{
  "activation": "gelu",
  "moe_layers": [0, 2, 4, 6, 8, 10],
  "normalize_top_k": true,
  "routed_scale": 1.0,
  "balance_loss": 0.0122,
  "head_dim": 32,
  "norm": "layernorm",
  "init": "normal",
  "init_std_down": 0.00596,
  "optimizer": "muon_variant",
  "lr_mult_up": 1.22,
  "grad_clip": 0.5,
  "final_lr_fraction": 0.0,
  "batch_tokens": [65536, 131072, 196608]
}
Below are experts of layer 6 (counted from 0) of a mixture-of-experts language model. Rows are named router (the router's row for the expert), up (a neuron's input weights, with its number) and show model dimensions 0-159. Each number is 200 + 30 x the weight over its row's rms, rounded and kept within 0 to 999.
After each expert's rows: a language model's description of what the expert responds to. This comes from a sample of Wikipedia text that the model never trained on.

# expert 20
router,176,148,204,172,248,223,228,255,171,173,201,175,176,177,190,206,200,177,191,204,175,203,227,196,208,247,257,227,214,199,147,209,219,194,200,252,188,187,251,216,209,215,190,182,203,168,257,208,183,280,259,170,196,177,193,164,185,202,176,231,221,197,205,204,174,227,245,174,197,171,192,191,188,158,269,186,182,187,192,136,252,236,253,205,241,216,219,160,225,213,268,185,230,195,190,210,199,223,185,179,182,185,204,174,222,183,178,176,186,236,214,177,225,182,133,196,205,178,222,269,221,162,256,188,200,153,184,176,218,233,167,179,231,172,180,213,191,212,179,162,245,156,208,143,200,187,257,180,273,188,147,193,170,190,159,201,195,151,203,193
up0,176,158,200,176,203,226,178,212,209,167,206,208,153,204,283,147,166,203,181,175,270,249,192,222,210,209,253,208,233,196,163,223,229,168,235,158,211,255,183,158,192,191,176,186,189,147,175,245,195,204,222,216,160,241,227,250,207,205,167,173,191,220,186,244,146,242,223,186,239,194,172,174,202,222,193,203,195,217,255,180,179,251,201,256,184,167,211,176,230,173,232,208,196,230,204,162,168,194,191,193,204,234,179,176,182,158,167,190,215,188,217,125,162,244,155,213,249,168,203,207,165,167,197,185,165,231,187,150,212,236,207,227,273,204,220,206,225,258,234,182,176,181,205,154,233,217,260,167,176,201,186,195,226,206,176,221,185,230,197,179
It responds to: Numerals and quantity adjectives. Words after a or the like two, three, four, one, first, new, same, large, many, plus stray mid-word pieces like duc.

# expert 24
router,192,143,171,221,228,227,214,229,186,168,146,181,177,236,116,248,210,208,204,171,157,182,197,195,237,211,213,219,240,190,192,202,216,186,165,144,175,229,200,173,157,166,211,87,186,247,248,165,232,208,216,197,240,161,180,215,204,229,208,196,230,228,246,272,223,202,234,225,188,175,238,201,151,168,224,218,191,223,202,184,173,200,200,179,199,216,207,221,226,206,225,203,195,253,241,216,241,241,221,169,199,198,216,195,217,180,150,243,209,208,182,208,178,182,158,230,201,134,232,225,264,223,208,123,163,184,179,189,184,165,210,193,167,214,192,214,214,185,207,195,229,244,181,193,190,214,241,142,232,181,206,228,155,215,193,196,192,158,180,174
up0,190,224,198,222,268,217,213,199,228,208,150,184,169,257,195,169,196,209,179,212,180,167,189,219,224,248,235,202,174,244,197,173,214,218,161,177,220,122,172,188,195,239,186,168,185,206,215,233,172,148,180,248,194,199,178,208,174,232,227,216,172,231,184,148,211,234,144,188,200,203,201,204,196,163,233,209,194,237,188,229,144,266,215,242,207,205,232,163,178,101,214,175,211,250,233,231,186,140,144,181,184,206,197,215,202,186,207,174,209,236,168,212,200,207,186,218,226,223,181,190,221,229,198,209,211,173,234,180,100,224,190,257,196,203,172,211,172,243,159,157,256,168,181,192,215,228,259,223,217,178,228,209,188,202,177,199,160,196,168,213
It responds to: Pronouns, name-final a. Pronouns and relatives he, she, it, that, who, and final -a syllables of names and taxa like Par|ma, Pseudospar|na, copu|la.

# expert 10
router,182,198,161,232,250,182,194,234,166,200,204,206,146,149,166,207,139,171,219,185,200,206,230,184,236,224,241,195,209,211,153,221,208,196,160,141,158,137,239,186,173,209,220,163,239,203,322,197,202,202,201,203,153,177,187,236,156,237,209,234,165,232,175,255,190,206,189,148,204,211,192,187,165,189,172,235,223,190,156,200,223,185,230,184,218,204,191,187,195,236,182,191,204,212,216,214,228,219,137,233,205,172,185,207,250,215,176,224,227,214,191,208,212,209,236,189,211,195,197,203,207,225,221,159,164,148,189,211,236,184,107,174,220,186,266,230,220,209,233,216,204,201,191,193,257,192,220,198,244,176,165,176,175,200,142,229,214,221,221,150
up0,224,178,217,204,238,207,227,205,190,188,239,211,144,182,219,255,163,225,185,128,226,189,190,240,216,233,220,160,203,247,207,238,172,197,192,197,181,199,200,183,189,230,163,163,159,235,224,190,161,140,197,191,224,193,193,223,204,195,172,167,188,227,108,256,197,199,208,231,185,207,213,228,178,218,187,162,183,186,154,181,200,139,231,152,260,217,192,179,209,157,143,191,268,205,206,190,243,201,158,231,265,191,177,241,195,159,213,211,220,161,158,225,231,159,209,238,187,234,223,181,243,206,152,162,227,206,220,186,249,145,148,198,205,197,230,193,229,186,170,223,226,239,200,166,267,230,185,213,192,207,192,227,182,228,205,229,217,186,231,186
It responds to: Common nouns, mid-word pieces. Common nouns after the, such as film, game, team, album, series, plus middle pieces of names like Umkhonto, Lloyd, Gymnasium.

# expert 8
router,195,150,226,175,190,209,262,219,156,178,198,228,207,178,175,197,188,188,169,181,181,236,182,229,172,202,193,148,238,193,178,219,226,219,200,176,92,195,181,185,167,188,217,133,215,203,232,202,178,208,243,242,237,90,195,254,211,235,224,135,241,206,222,224,211,158,205,188,189,224,207,195,172,180,220,213,199,173,159,215,189,183,252,188,211,200,220,153,219,162,198,217,189,204,211,206,232,244,181,199,180,161,232,191,241,179,194,204,229,168,195,232,189,233,165,186,193,174,169,243,220,212,213,182,245,130,197,213,233,205,167,226,245,180,185,248,221,223,215,213,230,183,192,197,184,143,255,154,206,180,173,229,190,203,212,203,138,215,239,246
up0,228,195,196,207,213,160,188,259,211,176,149,193,212,219,175,181,226,169,198,163,196,211,197,226,138,220,239,200,193,184,192,198,167,191,163,213,201,203,231,207,185,205,143,182,181,209,218,171,199,217,182,255,185,172,266,232,232,155,255,162,234,239,170,207,216,184,152,183,198,154,231,164,161,125,199,261,161,188,225,216,193,188,224,279,164,192,218,195,263,203,151,224,192,193,190,164,222,181,161,219,213,258,164,234,159,147,197,227,202,196,238,250,185,183,184,178,175,219,216,163,181,171,208,189,157,178,214,166,237,183,176,211,253,219,192,235,186,229,226,153,269,225,232,229,256,184,218,224,195,212,201,185,243,221,225,185,227,205,171,182
It responds to: Commas, sentence/name starts. Clause-joining commas before but or he, sentence openers like The, However, After, and capital first letters of names starting lines.

# expert 21
router,125,170,201,199,213,205,176,244,197,150,225,143,194,164,173,213,234,208,243,206,162,165,242,198,175,201,250,167,216,196,190,196,228,232,208,133,212,147,219,222,191,205,207,139,230,243,225,215,155,185,198,257,188,227,235,212,205,211,204,171,173,249,183,210,204,260,177,214,213,229,192,187,159,187,199,235,186,172,224,173,202,205,250,219,164,167,246,117,179,228,226,201,199,215,171,208,187,256,214,199,229,178,207,196,229,178,178,185,199,207,221,179,195,227,186,271,221,260,205,173,251,164,205,214,217,160,211,139,230,195,168,188,260,245,190,175,199,163,158,211,216,232,205,184,206,226,223,164,186,204,154,206,183,187,199,128,158,221,215,170
up0,190,236,113,223,166,158,279,245,218,164,251,219,181,229,155,156,249,208,196,156,209,171,224,181,184,232,230,218,148,205,137,226,240,149,156,194,188,208,222,203,236,174,187,142,181,225,199,200,219,236,197,257,192,224,205,209,279,186,202,172,205,171,224,178,181,221,240,204,171,201,145,163,232,210,239,191,197,237,209,197,202,220,179,194,169,188,195,175,186,201,218,188,244,154,225,221,214,239,208,184,189,206,131,222,231,181,170,190,211,214,182,185,196,225,230,225,173,254,226,193,189,211,209,222,168,220,195,164,199,197,152,190,156,222,159,201,200,217,146,222,184,198,256,204,253,240,214,192,234,169,205,230,193,158,213,144,222,198,164,213
It responds to: Numeric and period pieces. Periods, semicolons, degree and minute symbols, digits in measurements and tables, and r after capital letters, as in C|r|ookes, G|r|and.

# expert 13
router,191,227,236,198,194,196,239,232,157,208,213,177,186,214,208,254,197,173,218,196,190,177,237,196,205,192,265,178,290,192,185,208,223,178,150,222,157,198,270,216,163,195,241,173,198,216,238,217,180,220,219,217,198,176,215,189,196,161,165,206,181,197,249,223,235,155,223,253,216,188,136,189,219,191,228,207,198,200,182,183,199,186,197,219,184,172,241,208,241,255,174,223,198,217,236,216,188,208,184,221,203,168,171,143,230,195,199,167,203,161,203,208,206,221,135,247,185,211,210,236,175,182,218,178,190,161,229,206,177,214,132,212,244,247,162,224,211,177,119,134,241,227,201,225,175,212,168,210,191,194,164,249,123,243,146,169,187,177,195,181
up0,192,152,209,233,264,200,188,239,160,179,208,206,223,234,236,255,142,192,151,166,229,179,196,162,199,175,228,191,247,161,146,158,188,195,199,226,187,233,199,206,133,225,148,169,211,188,218,188,172,195,205,193,190,227,219,193,160,193,122,234,201,196,235,184,213,177,173,162,280,314,204,202,209,179,199,138,188,174,220,200,224,213,214,210,174,203,203,192,184,163,133,194,181,261,187,248,251,221,181,230,183,227,199,166,217,204,229,231,256,188,231,164,188,185,175,180,174,243,191,213,213,202,248,228,216,207,211,194,202,199,181,192,187,244,197,188,198,203,171,193,185,190,213,213,205,161,254,211,214,207,211,188,234,181,205,199,143,242,151,214
It responds to: Determiner the, word starts. The word the and word-initial prefixes or early pieces of long words, e.g. s-ur-gery, di, bo, inve-st-igation.

# expert 22
router,208,172,206,180,188,203,182,191,172,184,226,197,213,186,167,202,161,207,219,209,183,174,269,158,201,192,224,245,240,192,202,222,195,204,158,216,200,208,208,217,169,189,196,153,188,188,253,172,190,212,240,228,211,208,142,205,244,281,211,181,246,262,231,194,265,262,186,202,148,162,152,188,203,201,184,248,188,224,193,187,192,183,189,176,259,125,216,195,223,228,197,190,231,209,206,184,220,263,158,214,211,175,176,176,219,195,178,152,230,188,242,196,151,171,214,199,179,200,207,222,229,170,193,165,205,179,187,202,263,206,183,270,220,218,207,199,246,171,203,131,207,168,206,184,241,202,276,167,180,185,151,208,176,192,143,187,156,191,207,157
up0,190,196,135,169,215,192,190,208,209,162,216,205,186,229,239,195,223,202,180,192,179,145,198,187,218,184,166,197,212,212,203,244,211,238,135,221,237,221,229,163,250,198,151,211,205,173,200,213,204,149,229,184,226,174,229,180,224,161,174,244,182,222,160,142,236,206,214,205,199,154,183,196,191,174,226,218,209,219,196,169,199,159,183,183,221,194,205,223,239,191,281,174,230,204,267,190,261,206,185,194,212,177,117,191,250,206,152,202,214,166,98,240,192,208,233,227,218,205,185,180,249,233,250,173,180,218,194,184,225,206,210,181,190,154,196,197,242,176,197,195,155,213,150,202,190,204,281,199,196,227,203,243,198,205,186,249,214,144,222,225
It responds to: Function words. Articles and conjunctions after prepositions, like the, and, or, an, his, its, plus United before States.

# expert 26
router,148,171,231,228,241,252,194,205,193,192,220,210,192,203,166,156,152,223,249,152,187,192,234,212,230,213,229,224,205,148,142,185,198,227,145,174,206,207,219,220,204,211,201,187,221,232,233,223,166,184,214,212,194,186,187,166,205,254,196,128,175,181,168,212,161,183,197,235,191,251,204,223,236,143,223,194,156,240,171,155,208,177,204,175,212,214,241,198,218,245,278,183,202,203,222,126,198,234,214,208,205,155,198,229,242,154,161,215,207,209,217,204,246,185,178,229,206,230,206,172,257,194,199,202,194,171,205,164,210,196,184,173,256,154,194,211,172,153,232,220,200,240,206,197,243,180,237,150,231,193,196,199,174,257,159,210,166,171,225,127
up0,193,200,205,253,221,258,177,170,217,190,154,217,193,184,203,186,175,168,154,238,186,208,180,166,213,217,211,239,144,193,175,172,164,217,170,215,172,211,246,143,254,212,212,184,243,213,186,191,221,200,247,197,231,209,165,185,178,185,138,198,209,173,182,247,236,174,207,198,243,197,191,220,176,213,228,194,197,206,179,171,200,207,191,191,288,137,183,245,175,254,218,156,257,179,239,206,185,253,207,199,190,178,172,173,234,204,181,200,218,127,210,209,190,156,223,239,221,214,199,178,246,164,207,216,181,182,197,249,163,231,208,236,172,159,162,225,183,226,208,196,207,172,213,225,208,268,220,151,257,180,229,191,234,223,189,162,179,186,154,130
It responds to: Place and personal names. Proper-name pieces like North, South, New, John, J, and surname or team fragments, as in Great Northern, Broncos, Northwest Territories.

# expert 6
router,202,243,192,238,232,239,198,189,161,153,151,223,173,231,223,204,171,149,205,173,175,171,207,175,254,214,188,196,172,198,120,211,175,211,155,257,164,204,201,145,164,242,226,191,203,207,255,170,197,202,257,237,217,197,238,258,196,249,160,170,199,242,219,245,201,204,245,163,218,188,223,224,205,170,254,212,173,205,162,177,199,219,222,165,159,139,241,173,189,180,185,196,210,258,166,186,237,221,169,192,224,195,198,183,247,153,186,179,244,196,235,224,213,246,167,249,157,181,203,174,203,211,210,232,211,164,188,180,201,197,134,211,245,190,171,178,217,209,195,180,245,195,208,159,193,166,231,199,215,211,198,246,185,205,179,221,188,221,189,132
up0,207,187,257,236,132,236,179,200,195,206,178,244,215,210,153,225,171,175,261,159,264,201,213,228,229,248,180,226,222,196,220,184,182,225,241,227,173,172,236,222,183,271,201,209,150,236,264,179,220,189,204,211,197,219,168,223,211,153,217,189,197,191,237,194,244,149,225,178,220,173,180,125,193,202,224,193,200,200,228,179,211,224,211,217,243,185,200,198,229,157,250,217,191,164,165,198,158,126,218,206,221,236,172,208,203,166,166,150,239,206,176,212,197,224,157,239,188,224,159,211,147,201,166,154,199,202,214,166,207,171,212,176,226,189,206,219,198,160,218,223,207,185,199,239,184,228,260,187,194,162,201,154,210,148,265,185,202,205,170,152
It responds to: Space before words. Bare space tokens before the next word in running prose, also opening quotes, table separators, and word starts con, Ad.

# expert 27
router,152,191,205,214,214,225,226,215,118,145,190,162,207,211,181,193,164,194,147,239,197,121,222,214,234,176,199,167,257,177,175,170,214,208,155,255,184,173,259,212,151,232,179,150,198,199,228,182,178,200,221,202,184,184,182,212,239,253,252,184,224,184,209,257,182,221,213,171,188,181,174,236,224,196,219,228,196,205,204,203,233,181,228,233,163,134,191,151,248,173,207,204,157,201,198,171,224,183,218,226,246,185,205,192,234,184,169,172,193,261,217,204,312,200,181,188,247,183,183,173,202,194,174,205,215,155,200,198,191,203,220,239,199,193,244,266,212,170,217,186,212,201,219,175,205,166,212,192,237,160,186,203,196,209,138,205,226,190,240,202
up0,239,243,174,186,171,215,206,226,198,188,209,127,165,183,253,161,198,192,216,172,183,155,230,227,214,220,159,186,166,170,264,223,259,146,154,194,178,199,187,214,222,244,171,207,208,223,244,201,192,213,207,172,199,170,200,213,231,286,220,247,215,157,171,154,172,168,177,273,196,197,179,205,223,187,200,204,193,256,182,208,182,205,232,205,227,197,159,211,234,216,215,213,185,197,251,174,204,161,205,186,216,210,235,169,193,140,207,119,147,224,142,201,220,212,221,198,168,152,184,201,226,181,140,229,242,199,174,172,222,191,174,219,186,233,223,269,216,179,273,201,237,190,197,193,198,195,216,182,185,161,197,193,196,236,172,179,187,181,221,237
It responds to: Initial capital letters. Single capital or lowercase letters opening words, often names and taxonomy entries after Order: or Class:, as in T|urk, M|y|rtales.

# expert 28
router,179,187,191,197,196,254,199,216,180,197,217,177,158,238,221,185,152,150,190,211,200,176,304,185,206,243,215,163,228,222,174,196,212,203,169,190,143,217,217,201,173,182,207,214,148,221,229,198,168,221,227,212,242,148,202,160,203,241,211,175,214,210,185,201,224,254,232,171,241,188,203,206,137,168,258,183,187,182,161,158,258,236,207,168,262,180,230,207,220,207,221,236,228,251,220,175,243,230,205,167,240,189,181,176,221,236,172,157,204,223,198,163,270,203,212,190,168,173,199,213,190,200,209,139,196,200,174,185,204,156,180,165,221,200,183,209,225,140,205,204,207,230,171,179,200,196,241,187,204,186,176,214,238,205,103,150,217,207,220,160
up0,242,186,206,214,213,218,215,242,195,241,254,256,158,279,158,174,131,149,177,245,161,191,251,177,245,177,182,157,195,155,159,213,190,185,144,236,268,182,180,183,209,214,178,166,223,192,182,192,232,198,187,187,230,195,176,233,206,161,204,169,218,210,211,174,214,223,218,161,227,207,214,206,153,176,215,188,194,210,182,221,204,222,218,188,221,178,220,175,220,223,180,198,228,211,203,213,212,207,230,182,258,145,175,222,196,231,167,237,189,255,176,259,214,239,231,171,271,174,184,203,178,202,204,141,235,215,208,164,233,200,175,220,174,158,153,207,204,174,153,214,201,227,183,139,163,206,193,189,159,187,227,257,210,187,180,200,151,192,243,229
It responds to: Dates and units. Years, month names, season, and units such as m, km, and % after numbers, often in tables and infoboxes.

# expert 2
router,176,201,170,189,208,209,198,213,159,199,215,150,176,180,230,229,152,190,205,188,162,210,183,203,197,215,212,200,215,196,189,193,205,166,134,173,179,203,210,154,175,181,257,216,176,251,242,212,143,208,240,239,202,158,185,225,244,224,244,229,217,199,173,154,228,230,234,204,226,209,157,160,209,162,178,262,162,236,157,149,222,143,216,197,205,195,204,182,229,193,207,223,173,265,212,176,227,181,144,139,232,188,175,218,236,201,192,216,207,177,222,211,183,234,129,196,233,172,225,207,221,168,219,181,177,156,210,212,246,233,145,212,232,166,214,260,213,182,192,188,256,222,236,192,242,148,212,155,245,197,207,215,189,206,231,202,134,216,244,176
up0,226,146,201,168,158,214,220,205,209,193,200,264,159,216,203,206,178,172,199,178,210,206,246,240,247,144,235,212,193,240,186,218,216,247,188,217,171,198,221,202,200,155,160,230,228,160,200,199,194,163,278,195,218,210,193,207,216,197,191,187,178,185,245,197,211,216,229,164,231,227,178,187,210,229,219,262,220,184,168,226,186,162,173,200,212,208,145,219,242,139,179,230,183,209,229,159,211,172,219,170,171,158,188,140,217,183,225,154,237,169,210,177,211,199,165,137,221,179,177,170,218,213,263,204,136,194,246,165,196,186,253,226,206,193,189,218,128,230,233,224,172,201,199,189,215,230,221,173,179,255,233,217,261,190,160,228,157,158,209,157
It responds to: Prepositions after verbs. Prepositions such as of, in, to, by, for, at following verbs or nouns, plus colons in infobox fields like Successor: or Distributed by:.

# expert 4
router,169,239,183,184,239,207,185,232,203,129,223,208,161,199,170,236,179,151,169,218,203,210,211,165,202,209,229,206,205,236,209,192,189,202,212,125,167,157,187,192,179,160,228,127,188,206,202,178,261,217,195,237,169,145,230,198,184,229,252,173,209,204,225,199,173,184,236,211,226,206,164,135,160,172,234,214,169,204,126,230,211,186,205,153,218,184,269,160,231,189,230,165,207,267,192,191,225,226,191,190,210,157,177,209,228,239,199,183,252,224,248,208,236,182,161,246,240,190,200,220,211,208,179,169,240,190,203,154,170,251,193,221,196,203,219,225,229,268,169,186,239,216,208,209,210,187,183,139,219,190,194,251,178,155,193,216,210,170,195,175
up0,237,224,218,196,229,201,218,174,245,163,251,193,140,254,239,209,206,244,207,196,219,176,201,152,224,222,217,160,191,178,173,193,195,210,175,210,189,196,160,214,174,134,237,213,182,189,206,184,215,226,206,221,156,221,194,221,216,213,189,215,185,184,176,207,220,151,223,187,204,196,184,242,160,194,212,157,174,247,200,231,180,191,231,184,292,142,163,194,215,196,158,225,221,173,152,200,207,176,194,141,192,201,217,228,203,237,208,192,240,213,136,217,187,171,181,195,178,187,244,194,198,177,198,130,201,147,161,252,236,187,178,177,195,230,269,238,274,139,204,135,175,225,221,202,203,237,235,228,153,232,216,221,160,179,197,226,211,221,228,185
It responds to: Line breaks, open brackets. Line breaks in lists, tables and before headings, plus opening parentheses in infobox fields, e.g. Chromosome 7 (mouse), Born (age.

# expert 7
router,204,178,153,218,239,275,170,232,139,152,155,163,216,224,213,180,184,204,248,172,210,151,217,194,203,181,244,203,177,206,197,213,219,212,126,179,184,205,205,172,187,197,205,187,197,249,262,219,207,205,220,184,244,206,211,260,215,193,199,191,205,202,258,228,249,199,180,237,179,164,198,202,221,210,167,238,200,186,194,195,255,176,218,194,223,127,214,158,214,179,180,219,241,180,219,171,204,222,186,161,237,148,152,185,213,232,198,205,233,199,197,227,279,219,190,219,284,137,240,226,220,201,241,171,214,198,206,161,178,142,185,184,253,176,200,201,208,212,153,188,242,189,187,230,201,151,207,185,208,164,159,183,158,184,193,202,180,184,183,160
up0,253,207,223,189,172,234,196,178,231,165,229,163,184,232,220,231,183,226,181,208,203,200,190,204,140,223,163,182,206,207,171,269,172,249,130,203,192,197,195,211,262,181,215,173,213,215,221,244,215,248,177,207,217,215,215,194,212,223,150,161,221,185,194,252,194,195,198,226,194,181,255,231,225,105,199,224,208,175,170,179,171,210,165,190,245,169,175,185,182,219,181,223,180,156,207,199,227,140,205,210,203,204,189,210,227,150,218,215,217,243,186,195,247,244,213,215,199,185,183,191,235,201,190,219,187,205,202,195,239,128,166,158,197,142,198,223,155,164,233,216,208,161,214,164,271,188,258,218,223,191,262,146,198,193,213,207,162,157,189,140
It responds to: Table pipes, periods. Column separator pipes in wiki tables of election results and statistics, plus sentence-final periods, heading markers and semicolons.

# expert 11
router,190,197,156,196,189,223,210,238,211,229,149,206,184,186,224,219,157,195,243,197,185,172,216,230,166,156,194,229,260,230,192,197,208,174,212,194,169,201,236,230,216,186,213,170,204,193,210,188,234,192,215,183,138,175,194,207,233,207,178,157,219,239,237,199,196,203,226,142,208,248,223,145,195,149,200,217,182,180,192,198,231,184,208,176,216,170,243,161,201,171,223,253,168,241,258,213,215,278,187,146,245,178,215,203,244,209,210,223,238,223,225,209,206,229,117,173,207,185,184,177,221,203,165,175,217,180,156,202,140,199,143,182,257,169,156,243,188,203,159,233,231,188,215,171,219,231,223,198,284,208,151,238,160,152,183,200,171,225,195,190
up0,230,199,240,278,200,267,220,197,203,200,192,165,236,208,177,177,223,165,200,214,206,197,257,224,166,172,210,223,252,192,161,179,213,277,175,207,241,202,239,157,185,165,192,187,223,230,187,256,255,215,165,179,229,242,171,160,272,187,187,182,175,231,202,245,178,190,215,238,233,197,173,212,201,171,220,205,198,189,135,220,202,138,180,184,189,208,154,166,216,199,240,240,202,225,154,257,213,188,179,170,150,232,172,200,146,187,231,152,188,217,166,186,164,189,211,183,180,267,222,191,207,182,222,167,213,159,201,196,214,162,212,195,184,200,169,210,223,213,221,189,186,197,237,177,208,163,254,182,166,150,203,199,201,199,132,209,230,170,169,228
It responds to: Lowercase word-initial fragments. First pieces of split words, often short lowercase chunks like f, d, ma, comp, ut, da, s, as in utility, daily, size, gave.

# expert 18
router,201,165,225,181,217,169,204,214,176,166,158,213,211,201,268,205,148,191,240,213,220,176,216,186,192,227,233,148,208,195,182,228,182,185,207,216,183,145,157,205,163,182,237,134,184,237,235,171,209,177,249,171,187,169,195,189,221,224,159,200,265,184,241,209,212,208,156,161,191,206,175,222,176,217,209,237,211,218,171,149,207,202,195,186,224,169,233,179,222,208,201,184,207,204,268,206,215,281,149,176,245,164,214,203,215,227,211,166,212,261,212,155,222,209,144,182,126,205,167,197,229,197,240,154,201,136,234,166,192,190,189,198,221,200,216,222,216,197,138,189,181,262,187,219,233,185,256,221,216,154,214,245,167,247,217,216,222,177,193,225
up0,226,182,232,198,185,165,217,205,189,163,180,189,192,182,233,166,175,193,247,208,237,213,272,209,197,166,216,191,227,150,176,190,184,153,212,207,207,203,234,220,177,169,194,217,237,192,184,170,173,235,207,213,224,188,206,192,243,213,225,188,208,239,265,168,195,213,209,179,201,155,189,168,97,180,254,227,230,240,180,193,248,189,204,197,206,176,208,165,171,197,224,191,160,200,167,220,221,232,184,243,180,167,272,148,217,228,254,253,190,199,239,166,191,214,199,253,129,234,198,174,184,200,191,178,221,161,167,237,262,211,170,224,198,150,202,195,163,162,175,167,220,281,231,210,195,209,158,220,178,175,190,180,205,164,206,193,257,167,177,220
It responds to: Possessives and ex- starts. Possessive pronouns his, its, their, her, and word starts ex, Al, Mo, as in ex|hibition, ex|traordinary, Al|meida.

# expert 31
router,204,149,188,235,214,173,204,227,137,173,245,177,206,214,161,186,137,197,167,169,184,165,243,165,187,208,235,225,244,186,158,208,155,190,149,149,147,232,181,188,213,174,207,225,253,254,260,207,191,199,187,190,205,175,176,171,205,236,156,152,186,173,236,229,206,141,252,220,192,207,181,187,216,204,228,242,210,172,198,212,261,179,224,144,217,205,163,182,210,218,234,213,231,251,241,209,188,206,193,212,241,172,199,194,242,201,239,185,206,173,232,247,207,213,213,187,165,165,172,189,197,200,189,131,181,203,226,167,231,194,170,188,222,201,193,210,204,201,165,198,207,180,279,177,189,152,271,183,191,156,168,218,203,216,242,252,244,216,192,203
up0,252,158,161,185,210,270,206,201,116,183,159,216,190,221,219,208,193,240,232,167,197,249,177,201,172,173,180,187,226,202,230,172,227,285,215,179,119,218,188,227,189,139,241,247,232,220,245,164,211,223,233,183,194,154,196,175,190,232,193,174,167,177,196,216,198,217,198,187,221,207,209,196,222,224,196,226,226,181,201,229,218,124,157,143,163,250,174,158,179,195,231,221,205,189,208,186,218,230,188,176,213,174,189,225,161,182,204,155,209,165,178,255,202,216,187,229,143,179,237,180,210,200,169,207,175,190,252,187,225,192,241,220,204,217,198,163,220,208,203,166,218,180,240,203,239,225,178,146,188,243,206,202,222,214,141,234,207,220,211,140
It responds to: Consonant pieces d, b, K. Single consonant pieces inside words, especially d and b, plus capital initials E, K, N, e.g. provi-d-ing, Mid-d-le, Al-b-ums.

# expert 14
router,177,189,189,213,216,223,248,204,161,173,186,153,212,178,241,185,211,195,182,234,155,161,237,191,254,212,215,190,173,130,172,229,222,210,217,190,173,185,197,245,209,183,212,146,250,201,262,203,202,211,252,186,213,197,222,252,210,204,197,195,191,191,171,231,228,209,199,189,227,188,171,190,180,143,215,223,221,179,192,197,220,252,171,224,206,200,233,225,217,206,229,217,228,289,198,187,225,213,209,203,187,208,155,195,233,170,190,207,165,247,212,185,200,224,150,230,234,135,190,239,199,186,168,189,196,189,155,190,161,202,161,159,242,221,185,209,181,206,130,137,229,234,216,157,216,182,255,111,205,113,181,200,178,195,228,202,190,159,233,220
up0,185,204,160,193,225,249,188,228,249,191,189,206,192,242,144,240,213,187,223,195,200,233,273,215,221,241,139,203,195,186,149,201,200,161,138,227,141,204,245,197,248,217,205,222,186,226,205,234,202,154,187,190,185,181,118,189,211,185,175,173,232,170,184,248,222,148,225,192,183,169,165,234,239,224,210,199,197,167,159,186,216,236,205,192,230,198,173,151,195,162,248,212,229,201,272,189,183,210,188,180,219,242,211,204,174,187,162,212,184,165,187,236,260,201,190,224,270,200,190,174,131,170,194,200,191,224,158,203,218,282,183,188,229,237,198,161,191,238,200,167,250,191,177,207,221,155,210,217,232,232,178,218,180,220,220,195,199,188,207,172
It responds to: Numbers in tables. Digit tokens in tables and measurements, such as vote counts, scores and heights (6 ft 2 in), plus name pieces like li, ri.

# expert 5
router,183,202,191,203,272,189,272,196,145,204,226,192,211,182,217,165,198,171,189,172,129,186,177,258,192,212,220,184,189,215,133,185,224,218,183,148,185,151,173,208,164,171,213,175,249,172,252,240,183,219,188,246,164,181,198,211,195,235,219,161,200,246,176,181,220,204,201,263,171,173,216,210,241,124,203,228,211,206,164,176,214,211,182,179,228,199,204,210,198,253,223,214,203,210,221,185,187,247,150,161,213,210,180,181,261,200,161,171,200,226,249,246,222,177,170,188,206,212,194,223,171,157,172,147,237,162,203,225,171,177,176,170,215,218,192,279,230,189,199,164,211,236,191,186,202,178,180,165,233,229,211,215,256,260,163,205,180,235,192,200
up42,215,158,212,184,193,208,225,217,235,236,174,218,163,212,205,184,196,165,185,187,230,284,276,273,179,232,238,218,167,211,165,180,254,187,198,174,178,173,214,172,197,218,145,151,236,229,185,222,192,254,232,212,199,170,235,211,185,203,230,208,233,241,201,183,213,261,226,171,213,132,188,196,151,176,222,210,220,209,192,163,183,198,209,206,228,195,205,203,190,174,234,216,178,183,208,173,151,216,170,216,188,184,184,190,249,142,161,218,221,191,213,256,252,197,200,200,181,228,187,196,182,172,147,207,191,242,183,150,196,243,146,219,171,174,145,224,206,184,162,212,246,246,170,192,150,238,150,184,175,182,199,193,204,232,242,179,150,231,227,165
It responds to: Word-internal hyphens, fragments. Hyphens and dashes inside compounds (single-storeyed, tam-tam, YZF-R1), and word pieces like p, w, port, show, support after re-, ex-, d-.

# expert 9
router,162,180,245,214,219,185,152,225,145,199,200,191,135,208,204,226,193,178,212,186,189,216,238,193,192,233,214,181,194,155,208,171,186,189,145,171,163,176,204,217,181,260,231,132,158,235,221,169,192,230,224,190,181,190,227,171,244,286,190,214,214,243,228,190,251,193,226,187,253,192,181,197,211,228,226,253,221,210,186,141,231,220,210,205,180,137,234,201,245,208,256,187,185,189,231,223,197,229,207,185,166,165,206,254,225,202,155,168,174,183,244,192,185,230,185,182,230,185,149,198,215,193,191,190,166,214,181,195,187,188,198,176,243,169,204,202,198,152,172,224,218,230,197,207,230,162,196,166,244,176,194,226,148,264,189,190,210,199,287,136
up0,226,196,226,199,224,171,247,226,189,153,204,243,181,163,221,187,186,211,245,163,166,259,211,168,254,186,180,187,179,235,134,184,166,207,172,169,152,194,255,198,229,161,269,188,195,204,182,177,204,214,226,235,217,212,204,146,135,148,223,221,187,194,205,161,217,160,184,200,199,177,236,217,248,159,221,241,172,190,185,145,234,235,217,256,213,157,232,198,181,215,218,135,189,212,202,255,192,189,189,204,184,196,230,207,221,219,139,206,250,167,173,211,255,209,205,148,181,190,208,198,184,221,213,199,172,179,260,206,148,181,177,215,205,154,192,182,193,219,218,218,150,165,235,210,214,210,222,218,283,235,220,201,184,234,211,227,224,166,188,213
It responds to: Word-final suffix pieces. Word endings and suffix pieces inside longer words, like s, an, er, un, ian, ist, or, as in invas|ion, opport|un|ity, artist|s.